config.yaml
n_layer: 13
experts_per_token: 3
d_shared_expert: 0
router_score: "sigmoid"
init_std_router: 0.00701
beta2: 0.99
Below are experts of layer 5 (counted from 0) of a mixture-of-experts language model. Rows are named router (the router's row for the expert), gate (a neuron's input weights, with its number), up (a neuron's input weights, with its number), down (a neuron's output weights, with its number) and show model dimensions 0-255. Each number is 128 + 24 x the weight over its row's rms, rounded and kept within 0 to 255.
After each expert's rows: "gets" lists some tokens that make up at least twice as much of what it gets as of all text. This comes from a sample of Wikipedia text that the model never trained on. Tokens count by the router's weight.

# expert 57
router [156 132 133  89 105 145 114 128 160 144 146 139 108 166 146 108 150 133 118 102 116 151 148 192 101 122 162 116 126 177 146 139 120 165 117 147 136 132 109 159 151 119 152 150 165 144 133 166 121 162 164 158 115 137 107 119 176 134 123 174 122 156  65 143 171 142 135 154 120 157 132 156 115  91 128 152 124 149 112 102 133 148 107  80 126  74  85 148 129 138 184 136 133 135 135 150 142 144 128 139 128 130 140  87 124 104  92 106 130 123 169 181 156 139 115 137 167 140 120 103 203 125 116 139 115 132 160 110 150 126 124 163 120 116 128 142 145 126 104 105 101 123 142 130 119 137  94 106 102 102 142 128 155  95 124 194 125 114 154 128 136 136 129  95 165 157 128  92 197 121 148 105 114 137 116  99 135 115 135 111 164 140 179 125 120 153 171 156 106 137 157 149 142 141  82 103 142 120 153 139 145 127  98 134  92 163 111 104 147 118 121 121 128 154 137 166 135  83 105 115 128 142 166  89 143 147 141 111 116 104 144 104 132 147 167 100 155 162 134 126 126 113 132 151 134 168 157 132 138  95 130 119 135 138 144 135]
gate0 [132 173 176 117  84 168 142  89 203 141 139 114 102 155 131 137 131 125 123 156 117 139 129 170  93 118 134  79 136 117 115 120 121 153 109  87 141 184 139 125 105 150  95  99 147 140 142 116 103 133 114 137 113  93 104 205 142 131 124 158 127 118 142 106 140 156  93 140 157 115 168 180 133 104 142 150 114 124 100 144  95 132 143 115 156 137 158 120 124 165  72 120 135 141 120  91 107 114 119 104  89  97 111 115  95  98  67 101 151 122 120 113 108 135 130 139 140 119 126 115 113 120 160 142 162 111 130 144 127 111 141  90 135 142 111 156  66 142 138 127  86 104 127 123 150 121 131 122 144 109 103 153 113 108 121 152 107 143 145 160 105 154 106 152 134 145 118 109 142 128 118 161 110 107  89  88 148 182  90 154 134 119 159 174 144  91 122 100 123 125 131 117 112  85 123 125 110 134 120 132 140 108 135 119 120 109 127 126 161 160 147  98 156 130 119 176 139 104 156 132 117 151 140 181 117 133 136 163 138 168 138 159 106 173 140 140 108 171 134 124  90 131 146 112 169 135 153 126 121 112 127 163 131  92 119 112]
up0 [ 98 129 177 144 141 154 129 113 161 135 142 140 170 115 127 126 133 117 154 151  96 117 168 131  84 132 141 100 120 129 131 125 118 128 133 106 121 114 141 125 163 115 101  85 147 158 100 143 141 137 168 132 180 166 121 113 127 124 119 115 140 148 158 142 122 169  89 151 166  91 111 139 140 134 165 101 102 102 141 145 158  94 118 163 100 154 133 112 131 124 130 140 143 124 127 123 140 101  93 103 137  62 134 141 154 123 123 109 130 150 115 146  69 135 106 122 120 154 118 135 134 106 142 155  79 173 168 153  90 121 105 100 107  84 179 162 125 156 155 131 112 119 114 110 100 156 122 137 143 133  90 117 136 102 111 132 142 102 113 152 140 112 130 156 115 120 161 147 118 127 110  86 131 105 150 123 161  87 130 131  97 130 155 161 101 154 136 182 129 130 108  76 122 159 120 146 130 105 149 133  87 170 148 114 100 153 129  95 142 113  93 112 123 142 113 120 156 130 141 179  82  94 137 148  94 142 178 142 165 118  50 113 151  99 103 152 171 123 124 146  84 144 108 107 108 111 127 118 142 161 143 125 118 144 130 124]
down0 [121 127 122 116 121 120 162  94 140 100 150 142 157 149 172 137 107 106  76 164  87 146 115 119 127 146 124 133 121 157  81  83 129 141 134 131 140 151 101  81 131 128 128 162 141 142 102 119  88 141 118 128 120 120 156 127 193 155 156  90 146 134 106 141 155 115 108 139  96 109  85 155 105 148 113 137 117 100  98 135 123 127 110 117 124 133 137 135 141 156 145 160 105  85  99 127 141 126 120 142 102 150  96 105 153 115 155 129 120 152 115 104 173 121 145 116 141 146  92 120 130  99 126 127 140 113 131 169 116 123 194  89  90  92 128 109 190 173 125 133 113 115  98  95  92  86 113 122 178 108 149 151 157 152 153 151 115 102 129 146 129 153 102 124 146 130 198 144 116  97 125 131 140 118 137 122 108 127 102 133 131 115 138 138 155 146 151 134 131 160 112 130 107 104 162 136 141  82 138 135 143 133 135 150 128 139 119 102 109 145 140 154  87 133 135 115 153 162 111 128 153 122 164  68 116  97 203 105 163 145 136 129  79 102 132 111 110  95 144  82 118 131 106 127 113 144 176 133 156 142 117  93 135 170 131 114]
gets: " |", "j", " part", " −", " +", "==\n"

# expert 49
router [152 118 139 110 132 156 182 161 156 145 143 106 121 153 120 152 108 124 153 113 101 126 137 167 113 149 102 117 164 213 112 161 151 131 154 152 155 134  94 132 160 146 147 139 166 127 178 129 121 129 143  96  92 151 146 101 119 100 138 104 127 149 123 134 166 181 130 137 121 105 139 159 120 142 119 139 158 176 123 134 119  96  94 108 148  91  37 157 138  98 167 174 134 143 141 145 142 141 140 163 151 151 184 114 114 136 149 117 170 106 138 126 104 110 104 150 143 115 119 104 155 118 141 150 125 119 180 104 153 132 142 183 127 114 141 120 159 170 124 116 111 127 141 112 131 147 123 124 144 121 130 128 135  97 120 177 111 115 132  97 163 134 115 130 127 117  95  87 169 149 122 146 122 133 107 142 155 117 153 144 103 145 139 129 126 131 185 134 151  94 162 161 114 105 130 125 124 102 142 182 141 132  93 139  87 171 138 102 173 148 106 118 130 139 146 142 108 107 129 136 138 125 132 108 137 192 117 155 119  98 135 122 155 113 134 148 149 128 137 135 125  90  88 166 131 144 129 115 149 102 116 141 119 149 119 152]
gate0 [123 134 120 123 120 127 123 141  93  92 138 117 155 134 121 132 179 137 161 125 111 101 136 158 162 115 163  99 104 165 112 110 118 141 114 116 123 141 177 150 194  87 138 134 106 155 143 153  91 111 119 126 115 109 148 158 137 131 104 135 124 126 113 122 141 143 107 146 150 163 101 120 131 133 161 142 132 178 141  53 135 156 125 131 130 134 116 149 109 145 127 142 130  99 181 146 168 106 134 120  80 154 137 118 123 120 124 114 109 141  92 132 139 138  88 136 152 119 134 118 152 127 128 124 133 183  97 110 142 147  97 106 181 133 111 172 108 125 139 157  83  98 142 123  99 124 105 161  96 140 119 159 140 125 104 175 153  89 129 126 111 167 157 136 102 128 110 105 129 127 135 129 132 172 120 118 134 113 148 158 137 105 114 139 117  92 106  79 119 110 185 148 118 161 130 123 122 139 124 128  85 119 128  93 155 116 108 156 154 108 160  93 123  97  98 105 155 104 153 148 156  85  93 167 137 151 111 148 137 107 104  87 146  95 106 124 155 120 125 138 135 161 104 114  90 144  90 155  97  74 121 158 105 163 162 174]
up0 [107 122  85 147  93 124  97 119 124 113 125 141 101 122 159 146 127 117 124 161  92 117 113 170 137 128 147  95 153 192 122 108 116 124 134  80 116 144 176 172 176  96 143 131 133 157 130 141 107 124 104 163 113  92 118 146  96 146 105 174 115 125 111 145 142 142 143 106 145 175 115 148 122 134 160 149 114 161 149 109 155 168 116 113 115 129 130 153 132 122 156 132 124  87 156  96 134 120 151 143  87 123 127 142 149 129 120 127 118  89 109 137 132 152  84 116  90 123 114 123 148 130 147 151 113 132 119 104 156 112 143 114 133 153 139 141  91 135 154 130  92 104 124  65 102 120 126 139  79 140 144 156 149 137 130 184 125  93 129  99 133 163 164 143 122 142  83 126  99 147 147 151  93 123 126  95  88 103 109 152 110  95 132 162 149 132 119  70  98 135 194 145  92 156 156 139 110 135 142 144 115  99 152 103 155 114 116 151 141 133 159 110 132 110 129 101 138 111 135 194 116 111 104 166 147 133 132 122 131 113 104 128 138 144  84 135 142 144 130  99 154 179 133 133  68 138 125 147  74  90 123 149 114 135 135 139]
down0 [ 95 135 142  66 168 144 116 179 153 126 109 115 127 132 119 134  90 139 135 109 106 186 127 128  92 138 138 128 111 176 134  93  84 122 161 136 136 138 134 121 105 134 173 120 157 121 145 147 133 150 130 204 124 168 119 122 127 134 112 163 148 124 108 116 160  82 134 181 169 166 143 100 146 127 109 136 122 180 118 110 122  77 174 136 133 126 107 105 118 141 120 122 117 116 131  73 105 150 129 124  89 111 117 116 142 127 158 134 135  84 111 151 141 137 118 149  98 156 161 145 127 148  93 116 108 142 149  84 134 144 100 107 113 146 125  98 139 130 127 166 152 144 162 111 141 138 122 127 142 111 144 106 109 112 146 134 114 121 125  86 108 136  95 150 150 138 129 153 141 122 136 183 107 134  98 126 115  95 109 162 141 110 114 145 110 136 125 112 118 107 133 140 106 159 149 126 138  98 141 106 117 207 122 130 131 112 121 141  85 108 133 122 100 124 168  99 113 135 106 133 107  93 112 167  99 133  80 152 103 145 112 147 128 135 167 113 114 134 121 167 145 136  71 135  78 140 107 144  98 130 120 174 115 127  97 184]
gets: " |", "|", "-", ":", "=", " -"

# expert 43
router [168 141 143  99 173 125  93 166 145 104 128 146 118 118 171 108  96 103 139 147 117 141 122 150 149 172 146 153 115 216  88 186 149 150 105 136 100 147 145 146 129 145 178 147 125 112 130 120 143 104 130 116  99 118 127 125 148 134 143 119 155 159  98  91 118 183 114 127 161 137 112 148 123 116 130 107 110 143 120 114 163 107 115  88 125  99  76 148 101 144 137 152 125 120 163 144 141 190 108 133 145  93 109 103 138 147 135 123 114 103 173 150 103 121 117 160 105 101 138 127 128 126 104 158  92 146 140 136 130 157 134 160 119 108 148 110 122 155 151 134 150 113 164 115 112 122 122 112 102 145 111 136 149 100 106 161 129 127 150 126 135 106 115 124 132 142  91  95 190 127 163 118 124 107 165 101 157 119 127 110 122 131 135 109 107 139 167 149 122  97 131 180 137 121 106 138 137 167 113 173 185 113  95 182  91 139 142  84 150 109 134 164 150 164 115 134 107 101 125 101 110 143 161 151 152 138 145 117  86 115 129 119 144 132 153 135 174 128 153 142 133 105  95 145 147 129 160 139  97 102 116 102 120 153 150 106]
gate8 [168 124 128 102 105 139 160 169 126 120 150 169 125 131 140 137 124 120  63 127 141 139 115 164  86  70  93 134 137 133 101 148 132 131 119 143 105 125 121 137 110 134  95 104 119 104 111 130 149 132 131 115 157 113 132 124 116 145 121 132 108 122 135 128  98 123 138 136 154 135 173 178 106  97 186 111 113 125 131 134 131 190 109 122 171 149 113 115 182 110 162 159  81 112  98 141  87 119 111 152 108 102 143 176 129 146 107  88 150  85  96 174 112  89 167 141 120  93 121 133 164 151  96 125 111 112 113 165 139 113 122 104 147 144 135 141 169 138 116 128 134 124 136 134 134 157 149 122 117 127 146 173 128  86 150 115 137 128 127 129  87  88  89  66 119  87 126 129 111  96 148 120 131 130 115 124 140 160 131 109 101 135 145 136 126 101 146  94 105 146 101 136 169 139 129 166 137 144 179 166 105  85 144 122 173 143 156 139 131 177 163 166  95 134 131 120 161 156 189 176 154 122 115 106 122 138 143 102 129 113 128 158 125 135 124 106 144 143 108 134 133 118 119 100 105 117  86 142 122 146 119 141 146 137  98 136]
up8 [177 140 144  94 157 158 104 116 124 113 130 137 109 140 132 134 144 125 124 160 163 187 135 135 162 103 119 136 130 138 141 122  94 113  96 109 128 132 104 109 147 132 145 154 119 141 137 124 134 132 119  87 145 114 121 161  97 124  97 120 179 142 123  92 118 165 106 152 140 121 113 125 108 167 134 147 119 114  83 138 153 122  91  87 180 143 130 143 137 132 168 136 123 121 133 146  44 132 126 129 103  86 128 152 135 161 100  87 128  99 104 137 137 126 162 119  85  84 125 153 123 141  98 137 149 119 116 155 111 147 160 122 159 109 119 156  84 133 140 155 113 154 173 138 113 114 117 102 140 146 105 109 153 144 139 130 122 111 157 143  91  87 106  72 142 136 112 124 107 108 154 112 113 153 161 125  87 151 142 137 100 147 157  93 150 109 131 120 128 128 136 107 155 148 139 160 111 111 110 118 112  88 122 124 186 165 151  99 142 122 156 140 154 125  95 144 168 156 121 178 167 143 127 100  83 163 141  93 152 110 121 107 137  83 121 118 182  99 162 125 133 136 118 135 115 149  73 113  99 136 137 140 121 132  71 137]
down8 [143 124 127 145 131 141 117 108 123 116 123 128 159 160 134 150 138 138 139 110 111  95 125 112 151 190 111  88  82 111 145 171 152 117 109  84 126 149 140  85 123 127 149 111 110 124 107  92 116 107 126 110 144 140 140 146 184  83 112  89 142 136 135  99 182 128  96 118 120 112 118 148 162 155 104 137 142 144 136 159 137 144  93 145 126 127 146 108 114  83 109  97 125 135 144 138 149 117 135 118 143 132 104  98 170 124 196 139 165  80 149 110 138 115 154 175 120 132 164 160 105 170 108 149 139 108 161 131 114 138 117 135 123 103  96 145  91  98 125  79 136 158  90 165 123 121 171 114 137 111 117  86 105  77  80 163 159 159 105 121 154  98 142 134 166 147 162  98 110 135 130 120 105 121 134  70  76 117 139 166 120 175 136 126 101 121 150  99 114 135 117 141 147 139 134 149  89 107 111 158 140 144 152 115 147 160 110 128 142 121 105 133 107 100 132 142 183 162 116 143 102 139 131 110 113 142 125 162  91  94 138 125 113 136 137 121 124 130 136 157 157 130 173 142 144 127 137 155 163 111 101 137  82 123 131 119]
gets: "y", ")", "0", "2", ";", "1"

# expert 21
router [141 103 149 113 119 122 142 167 151 123 167 122 134 135 124 101  98 108 142 132 141 133 116 190 157 170 107 107 146 183 140 157 136 162 175 134 140 122 142 118 154 133 107 205 178  97 104 168 151  91 160 125 133 101 148 119 143 111 130 164 122 149 124 103 136 183 142 157 135  90 154 143 155 112  99 142 128 189 124 153 104 121 143 139  90  88  84 110 102 137 141 151 124 131 121 137 153 181 138 109 112 148 179 150 104 107 131 123 131  74 150 157 159 107 156 110 162 160 113 106 155 117 115 121 102 124 177 140 165 127  96 176  96 140 104 106 115 130 128 135 134 148 158 120 120 106 114 102 117 136 116 145 124  98 141 158 101 133 137 117 123 154 104 133 150  84 143  92 139 135 160 112 139 144  96 109 140 119 155 151 157 136 141  93 150 105 166 152 151 154 126 133 110 165 124 131 146 111 178 176 125 172  79 134  88 148 118  85 158 105 115 139 115 137 144 117 126 141 131 100 117 143 134 134 152 112 131 134 124 110 113 112 111 144 166  92 155 132 122 130 154 115 124 161 102 141 117 103 139 127 133 120 125 151 151  98]
gate0 [ 93 135 109 120 174 165 106 104 108 123 121 159 104 157  89 141 102 149 156  85  95 159 124 133 122 159 105 138 159 101  85 170  97 154 140 114 148 169 118 130 112  98 113 128 165 126 134 189 125 123 128 160 175 131 101  70 114 144 103 138 120 129 160 125 145 167 134 131 146 118 149 122 157 115 154 166 100 159 185 163 188 134 158 135 110 139 110 133 114 154 100 120 102 107 106 142 180 126  94 113 159 147  76  95 101 146 158 139 127 137 139 132 113 153 134 131 163 154 129 120 139  97 148 163 101 145 165 150 138  83 114  81 138 106 128 123 155 171 158 105 116 125 110 107 141 140 121 112 167 156 168  89 146 127 103 103 124 109 134 112 115 136 108 144  83 150 137  92 138 119 126 160 129 118 122 154 127 195 126 137 128 165 123 141 150 137 142 124 130 153  96 128  95 134 136 146 112 140 129 113 182 152 124 136  88  93 136 122 127 115 159 136 132 109 149  93 128 135 127 109 134 140 129 123 164 192 107 143 144 105 126 136 123 125 146  93 163 110 147 115 172 129 112 137 121 140 142 114 123 110 115 117  79 126 129 146]
up0 [ 79 175 126 129 145 126 107  99  84  94 122 132 101 158  99 122 120 153 164 120 105 115 147 134 105 115 110 160 124 122 111 149 123 153 108 141 146 134 152 151 134 126  91 128 146 154 122 155 119 151 120 174 152 140 137  97 108 152 160 154 129 129 117 117 132 139 117 150  85 117 161 132 129 145 119 147 148 180  92 182 220 118 109 109 113 120  99 135 124 146 147 109 148  98 115 163 147 128 122 102 137 151 111 103  98 178 146 100 112 127 133 149 108 131 115 132 142 171 166 151 136 132 155 142  91 152 114 140 105 117 100 133 122 140 117 139 178 117 139 135 100  99 149 138 158 126 115  75 116 141 132 131 148 133 124 127 141 117 120 147 130 115 135 151 115 134 166 122 170 111 117 140  94 104 102 171 103 124 101 145 142  79  48 108 109 130 125 107 114 119  79 139 102 165 189 127  98 139  94 122 129 105 156 145 119 120 133 142 154 134 169 133 101 110 110 110 137 120 141 109 133 119 126  80  77  92 137 112 136 138 126 160 127 117 124 122 152 191 172 162 152 135 112 117 143 124 141 110  89 113 143  77 105 163 121 134]
down0 [123 112 118 126 119 157 132 172  92 140 112 143 120 158 154 140 114 130  90 140 128 135 126  99 156 132 129 154 145 110 130 127  91 150 108 129 151 174 117  77 119 156  96 133 134 102 112  85 137 153 124 144 153 130 131 161 113 127  97 118  95 137 144 141 131  66 166 148 123 104 112 123 109 148 146 163 114 125 113 150 163 164 121 103  79 133 145 134 145 208 182 158 135  86 110 158 135  92 111 143 161 149  87 115 139 113 153 114 123 135  93  94 114 146 136 122 166 146 139 121 185 124 203 113 124 124 130 127 126 142 134 131 117 149 157 124 127 111 129 119  90 117 136  93 140 116  95 122 147  99 143 105 145 118 121  95  98 105 115 134 149 122 136 129 151 168 127 106 131  86  68 122 119 151 154 131 173 144  92 131 151 171 106 124 145  95 156 122 114 145 141 112 157  66 111 112 131 125 129 125 119  94 134 168 125 109 121 119 148 116 148 130  95 126 199 112  85 107 181 115 141 103 155 163 136 136 103 139 123 140 133 132  96 143 125 115 106 153 112 113 160 146 114 115 137 130 157 135 113  80 131 158 120  77 140 143]
gets: " |\n", "c", "ac", "3", " would", "2"

# expert 18
router [149 131 135 132 105 146 128 149 124 128 138 136 120 128 152 119 128 110 145 128 153 129 127 208 147 164 121 117 127 176  94 159 125 146 112 108 152  99 152 159 133 149 144 132 151 110 109 127 127 111 157 157 121 137 130 126 123 130 147 156 154 155 116 198 171 174 106 137  92 145  93 158 117 105 130 148 111 179 110 139 126 141 135 141 158  88  79 162 106 106 176 161 122 168 146 129 123 158 149 161 115 141 164 110 133  94 151 127 137  68 181 165  67 160 129 146 144 132 135  89 171 128 106  95 100 123 164 139 128 147 161 170 120 135 109 107 130 172  89 134 119 147 136 111  76 102 106 154 141 109 128 113 142 100 107 167  98  91 108  92 136 128 131 146 129  92 109  95 154 148 132 125 106 169 122 151 152 113 133 141 127 131 132  94 129 129 164 127 143 112 124 118 124  80  95 110 125 153 136 164 132 115 122 156 140 163 107  85 144 121 124 113 113 140 135 139  93 105 116 117  80 141 149 128 135 120 112 135 135 132 141 109 137 108 132 126 103 143 139 174 138  81 132 155 129 137 148 112 155  98 160  81 129 134 152  88]
gate0 [119  88 147  98  98 126 122 108  94 119 118 135 163 123 146 165 143 108 108 106 148 153 149 174 108 142 110 106 168 130 133  95 140 139 117 134 172 154  72 145 128  82 137 146 128 118  91 111 144 103 139 142 106 142 142 128 155  66 112  99  83 100 131 161 137 138 120 136 114 130 127 151 111 112 114 138 109 115 149 123 111 109  65 129 104 119 123 139 116 125 150 169 145 150 101 122 145 129 148 152 130 152 122 144  92  81 132 120 107  99 137 159 187 135 129 142 127 137 128 130 146 110  78 151  93 106 185  93  96  70 146 141  96 129 109 103 120 141 126 132 139 137 103  94 138 140 121 133 133 149 175 138 123 155 110 146 100  78  98 124 127 130 168 131 135 108  77 120 136 117 126 113 143 107 130 149  86 175 149  93 110 117 137  84 134 156  94 141 111 104 123 142 128 101 131 122 151 127 123 175  68 143 115 131 123 174  67 134 163 125 164 151  95 137 109 158 114 142  96 160 140  90  88 122 144 118 123 151 129 148 166 115 103 137 140 123  91 183 113 140 142 117 127 132 107 103 139 127 100 128 162 114 119 152 153 121]
up0 [139 172 117 130 157 133 128 143 137 142 109 166 106 134 122  89 156 155 141 126 138  90 118  93 156 120 148 128 131 115 107  98 114 119 134 140  94  99 158 114 131 125 123  86 134 124 153 116 144 149 122 131 145 112  85 116 113 196 160 146 158 162 170 105 134 118 111 140 150 130 122  96 136 125 141  99 165 134 119 127 138 125 143 109 108 128 153 117 111 122 120  82 114  83 125 155 119 151 138 103  95 141 139 129 132 155 128 160 179 112 121 109  73 128 148  91 135 120 125 134  97 122 130 111 133 163 119 148 173 149  94 145 139 178 133 154 118  93 123 134  89 114 154 163 104 107 191 115 131 121 110 128 131  78 127 138 157 168 149 156 121 133 132 146 137 172 124 145 113 138 149 115 138 138 111  94 143 107 153 190 107 142 115 148  96 158 143 156 153 131 141  79  99 157 151 113 116 108 142  80 192 122 119 133  93 122 172 112 106 122 128 134 144 115 143  79 145  90 152 102 147 146 147 114  93 180 128 114 120 110  78 161 167 141 126 142 149  80 113 132 115 140 122 129 166 155 137 150 167 120 128 150 140  99 109 180]
down0 [122  71 116 159 128 138 154 152 170 187 149 124 143 128 136 162 133 123 163 104 113  88 130 108 124 152 164 125 147 153 105 122  62 110 107 119 110 106  98 142 176 107 145 135 174 113 148 179 130 147 123 113 119 133 123 125 131 108 113 106 112 128 111 140 107 104 115 110 113 139 121 113  79 124 110 101 108 117 143 113 142  85 143 126 126 112  78 172 126 172  56 115 111  70 192 141 159 106 145 157 107 156 143 168 114 147 170 129 138 132 166 120 144 131 176 141 169 124 108 155 119  89 138 168 120 140 146 110 131 119 103 120  87 138 148 137 114  96 139 139 119 114 115 143 134 132 113 163 107 148 137 146 131 120 127 144 130 153 131 135 122 131 108 141 119 202 114 129 141 131 132 142 146 114 150 131  88 116  90  99 152 117 125 127 119 123 173 130 121 133 147 112  86 123 139 168  57 129 151 117 130 111 106  88  90  96 156  99 119 127 113 135 133  97 118 102 146 141 147 117 110 108 143 125 179 136 141  93 138 158 165 111 134 162 122 121  75 119 157 162 133 124  96 106 146 141  95 133 118 120 159 146 136 134 126 135]
gets: " by", " with", " for", " which", " that", " of"

# expert 10
router [151 102 130 136 115 135 151 163 158 114 138 154 113 160 127 128 111 110 153 133 122 124 114 160 117 154 126 116 134 177 119 125 145 176 131 155 123 126 141 154 132 124 106 148 152 136 149 171 136  86 152 110 103 131 110 127 157 128 158 126 145 178 105 141 118 145 133 130 125  95 151 160 133  87 139 150 142 162 146 118 135 111 154 130 127  71  78 202 133 147 147 151  95  97 150 115 173 157 146 127 127 180 137 148  99 138  96 142 130  99 176 149 152 106 133 145 182 136 146  98 151 155 145 126 122 142 178 145 163 100 129 149 139 135 111 137 169 172 128 103 117 168 142 135  89 145 125 105 127 129 134 172 133 118 141 122  89 154 148  80 139 150 105 106 125 101 112  78 169 165 176 129  94 144 126 132 151 121 145 131 155 138 135 126 135 132 186 101 136 110 150 163 169 142 151 107 147 203 130 149 163 147 119 141 101 182 130  93 147 125 146 128 146 161 131 138 122 116 115 114 135 157 168 144 144 119 152 124 102 120 163  77 114 126 106 113 138 130 143 138 144 111  89 135 125 125 123 124 140 136 107 157 155 107 107 123]
gate0 [128 130 111  96  87 106 132 138 143 157 113 115 140 152 112 120 108  47 160 107 117 112 154  99  89 138  86 161 177 149 128 127 150 135 187 156 161 125  72  84 140 124  79  77 151 120 112 173 118 122 135  86 137  88 152  90  84 143 125 120 158 150 111 119 137 144 108 134 119 138 131 144 125 148 126 125 107 103 158 140 102 167  92  86 124 120 117 111 130 132 148 134 104 100 146 129 123  77 117 191 128 124 149 136 142 111 104 146 172 134 119  50 145 135 159 155 131 132 127 122 121 169 107 133 119  67 119 141 125 148 140 106 150 163 123 142 118 100 141 142 121 138 137 112 155 145 158 185 141  81  93 128  86 135 101 146 105 128 131 113 106 120 109 131 106 145  82 152 119 141  99 133 167 120 146 134 113 125 125 131  95 132 125 145 165 105 123 114  73 152 125 134 126 131 160 122 122 138 156 118 114 106 126  95 139 145 136 143 124 125 119  98 148 140 137 156 123 181 133 137 138 136 127 162 129 108 134 139 132  84 127 122 121  77 142 123 128 104 110 148 122 135 119 110 149  96 140  96 136 121  86 155 159 149 117 164]
up0 [117 141 140 106 118 139 179 134 134 122 121 137 126 151 113 102  93  66 137 137 178 121 150 101  87 131 108 154 150 154 149  90  97 147 143 128 136 124 130  76 104 135 145 128 186 133 132 123 101 115 109  76 138 114 124 130 109 136 113 107 129 134 131 120 122 120 120 120 115 157 143 128 139 133 134 131 129 108 160 169  96 132  95  99 138 108 142 103 127 148 138 171  94 130  58 125 148 102 110 176 138 174 150 147 129 108 123 150 141 136 129  78 143 135 143 169  93 106 159 136 135 145 134 140 125  98 111 112 115 140 149 119 133 187 108 118 124 150 110 141 128 148 142 133 168 125 128 154 134 122 105 126 111 102 106 138 105 117 140 134 125 103 133 123 141 175 109 170 116  78 141 144 135 110 180 124 141 120  95 151 127 145 169 136 138 107  97 106  90 147  91  91  81 131 147  74 124 149 150 112  92 104  84  58 119 161 172 107 106 122 136 141 153 119 125 114  79 130 123 113 152 122 156 151 118 137 167 143 128 115 128 122 154 122 161  99 124  46 125 152 100 137 151 109 135  85 131 123 152  94 148 137 158 147 112 151]
down0 [129 137 129 114 157 138 147 147 117 147 137 153  93 158 146 107 156 155  74 111  94 109 142 143 133  99 145 141 122 149 118 136 129 136 142 110 117 160 110  87  80 129 165 126 113 141 165 115  93 118 115 130 133 170 121  86 136  85 145 116 173 111 175  88 123 110 143 100 103 138 149 107 131 112 158 121 124 137 130 142 150 154 144 129 119 185 153 112 105 154 115 110 116 131  91 123 163 189 151 104 112 144 115 158 125 113 155 154 121 119  83 171 127 121 155 147 113 133 168 134 150 141 112 132 125 184 123 126 148 125  99 141 127 150 105 102  97 141 147 129 133  67 130 141 155 109  79 132 120 161 170 134 157 141 124  81 130 103 138 143 105 100 172 130 133 163 160 144 137 109 140 120 104 137 125 128 108 125  94 131  99 119 130  92 133 100 131  85 114 111 108 150 112 155  57 126 106 115 111 143 152 133 155 146 131 118 137 115 131 121 153 102 110 148 153 125 100 115 139 102 131 122 155  91 128 123 139 135  97 179 127 117 138 162 100 124 150 162 150  76 195 115 159 134  65 123  96 132 115 154 139 114  77 142  99 128]
gets: "1", "2", "3", "0", "4", "5"

# expert 58
router [174 107 132 108  93 119 123 144 157 137 129 145 110 146 161 149 111 113 144 142 137 110 112 149  94 130 134 117 150 180 112 142 127 158 143 140 131 132 146 170 153 154 134 161 166  99 139 117 129  88 172 117 104 133 144 114 178  96 143 124 137 180  99 118 147 145 147 133  99 134 128 133  98 126 137 135 104 130 137 156 145 110 133 102 143  99  75 128 141 152 133 134 127 155 159 108 131 157 121 167 123 131 122 131 128  96 126 113 137  61 162 151 108 164 117 135 178 147 115 105 141 135 116 123 140 139 152 156 132 121 154 140  88 135 114 110 160 165 112 111 102  82 155 110  91 109 102 117 135 102 146 137 105 114 153 116 140 157 112 111 127 165 119 136 120 112  77  96 180 143 121 134  95 101 117 126 160  93 139 124 109 111 128  73 135 123 132 151 162  95 155 119 131 109 102  92 139 159 128 158 173 120  97 129  81 168  64  84 149 114 158 137 158 126 172 154 127 110 124 118 152 142 146 147 159 159 139 179  83 101 128  91 142 133 180 108 154 151 164 149 129 118 126 113 139 155 147 125 160 153 157 128 161 143 145 108]
gate0 [ 96 127 155 104 132 128 107 153 128 135 120  92 151 164 101 137 135  81 119 155 137 115 134 110  66 117 102  93 120 106 132 130  91 101 146 114 121 166 129 127 140 130 107 104 143 122 138  99  97  84 142  65 131 153 102 111  98 128  93 162  66 123  74 149 126 162 138 101 121 150 129  88 112 133 131 140 139 137 149  94 137 112 122 152  90 133  97  92 153 120 114 119 106 105 127 151  89 169 106 161 132 121 132 170 133 166  66  71 145 145 132 133 149 144 168 118 147 131 148 132 119 161 134 152 166 133 155 151 143  92 134 146 124 117 104  99 103 164 168 121 120 116 137 130 149 155 124 138  95 111 170 120 136 129 137 121 138 143 109 156 116 113 127 115  84 167  98 153 149 138  92 112 150 103 104 181 187 125 144  89 143  78 142 129 121  86 127 115 147 156 121 133 146 145  90 170 152 138 146 123 118 148 144 153 110 103 126 172  78 142 117 127 102  94 140 138 145 110 132  63 108 142  96 123 135 139 164 138 134 150 126 156 118 145  90 122 161 131 130 103 126 106 116 111 143 128 147 119 150 128 128 143 108 105 120 127]
up0 [129 144 140  96 113 131 145 149 123 135 121 135 157 162 133 109 122 189 130  82 120 125 142 125 149 133 106 133  94 112  87  72 124 133 117 139 111  82 120 118 145 160 136 120  98 132 164 150 123 157 111 126 102 105 120 140 105 126 134 166 139 116 143 118 119 108  92 157 126  90  92 146 145 115 145 154 151  97 111 132 124 145 153 101 151 134 157 131 117 148 114 106 112 119 110 114 127  80 149  89 106 110 134 126 144 146 134 189 137 115 132 165 107 122 119 113 130 105 108 160 128  87 151 104  72 146 137 157 113 107 124 134  87 106 136 122  98  69  92 157  85 158 118 151 107  90 147 105 135  91 114 135 135 108 101 101 136 158 152 128 120 125 135 111 148 104 192 151 133 104 160 134 129 164 142 126 100 115 120 149 143 151 122 143 143 147 112 138 113 121 106 105 105 118 155 101 168 102 146  93 123 115 130 117 120 109 140 134 108 100 147  81 154 155 108 152  86 181 116 145 159  66 154 150 133 124  95 128 137 121 139 121 134 145 120  94  89  86 134 134 132 156 163 173 161 144 125 210 102 144 126  84 130 144 160 158]
down0 [127 142 148 106 104  67 125 131 125 138 128 130 173 115 128 200  98 106 144 142 101 117 139 146 157 139 107 129 141 114 139  88 112 147 120 151 135 100 157 124 149 143  98 144 120 133 143 112 109 139 116 139 128  87 137 126 125 124 130 165 125 144 140  97  97 162 148 139 156  87 120 150 114 125 110  86 106 112 152 150 175 119 127 130 165 184 131 125 129 171 104 159  83 119 133 130 136 106 100 127 145 112 143 109 108  95 115 149 148 141 140 128 108 101 127 118 105  97 107 112 169 138 125 128 148 105 177 111 111 111 120 162 155 114 116 115 120 160 107 135  90 112 116  86 151 109 161 106  95 133 112 131 148 144  93 140 135 105 139  81 133 147 102 133  90 124 100 182 129 142  91 139 130 128 121 126 140 115  81  84 161 112 110 104 108 105 101 149 136 138 166 149 151 148 166 159 163 187 152 149 152 184 140 123 133 160  79 137 116 157 103 156 123 100 126 102 143 117 107 123 141 158 125 147 126 147 165 149 120 172 167 136 114 108 166 107 114  98 102 140 104 106 138 121 195 110 128 121  77 141 101 154 139  92 145 154]
gets: " on", "0", " New", " —", " John", " York"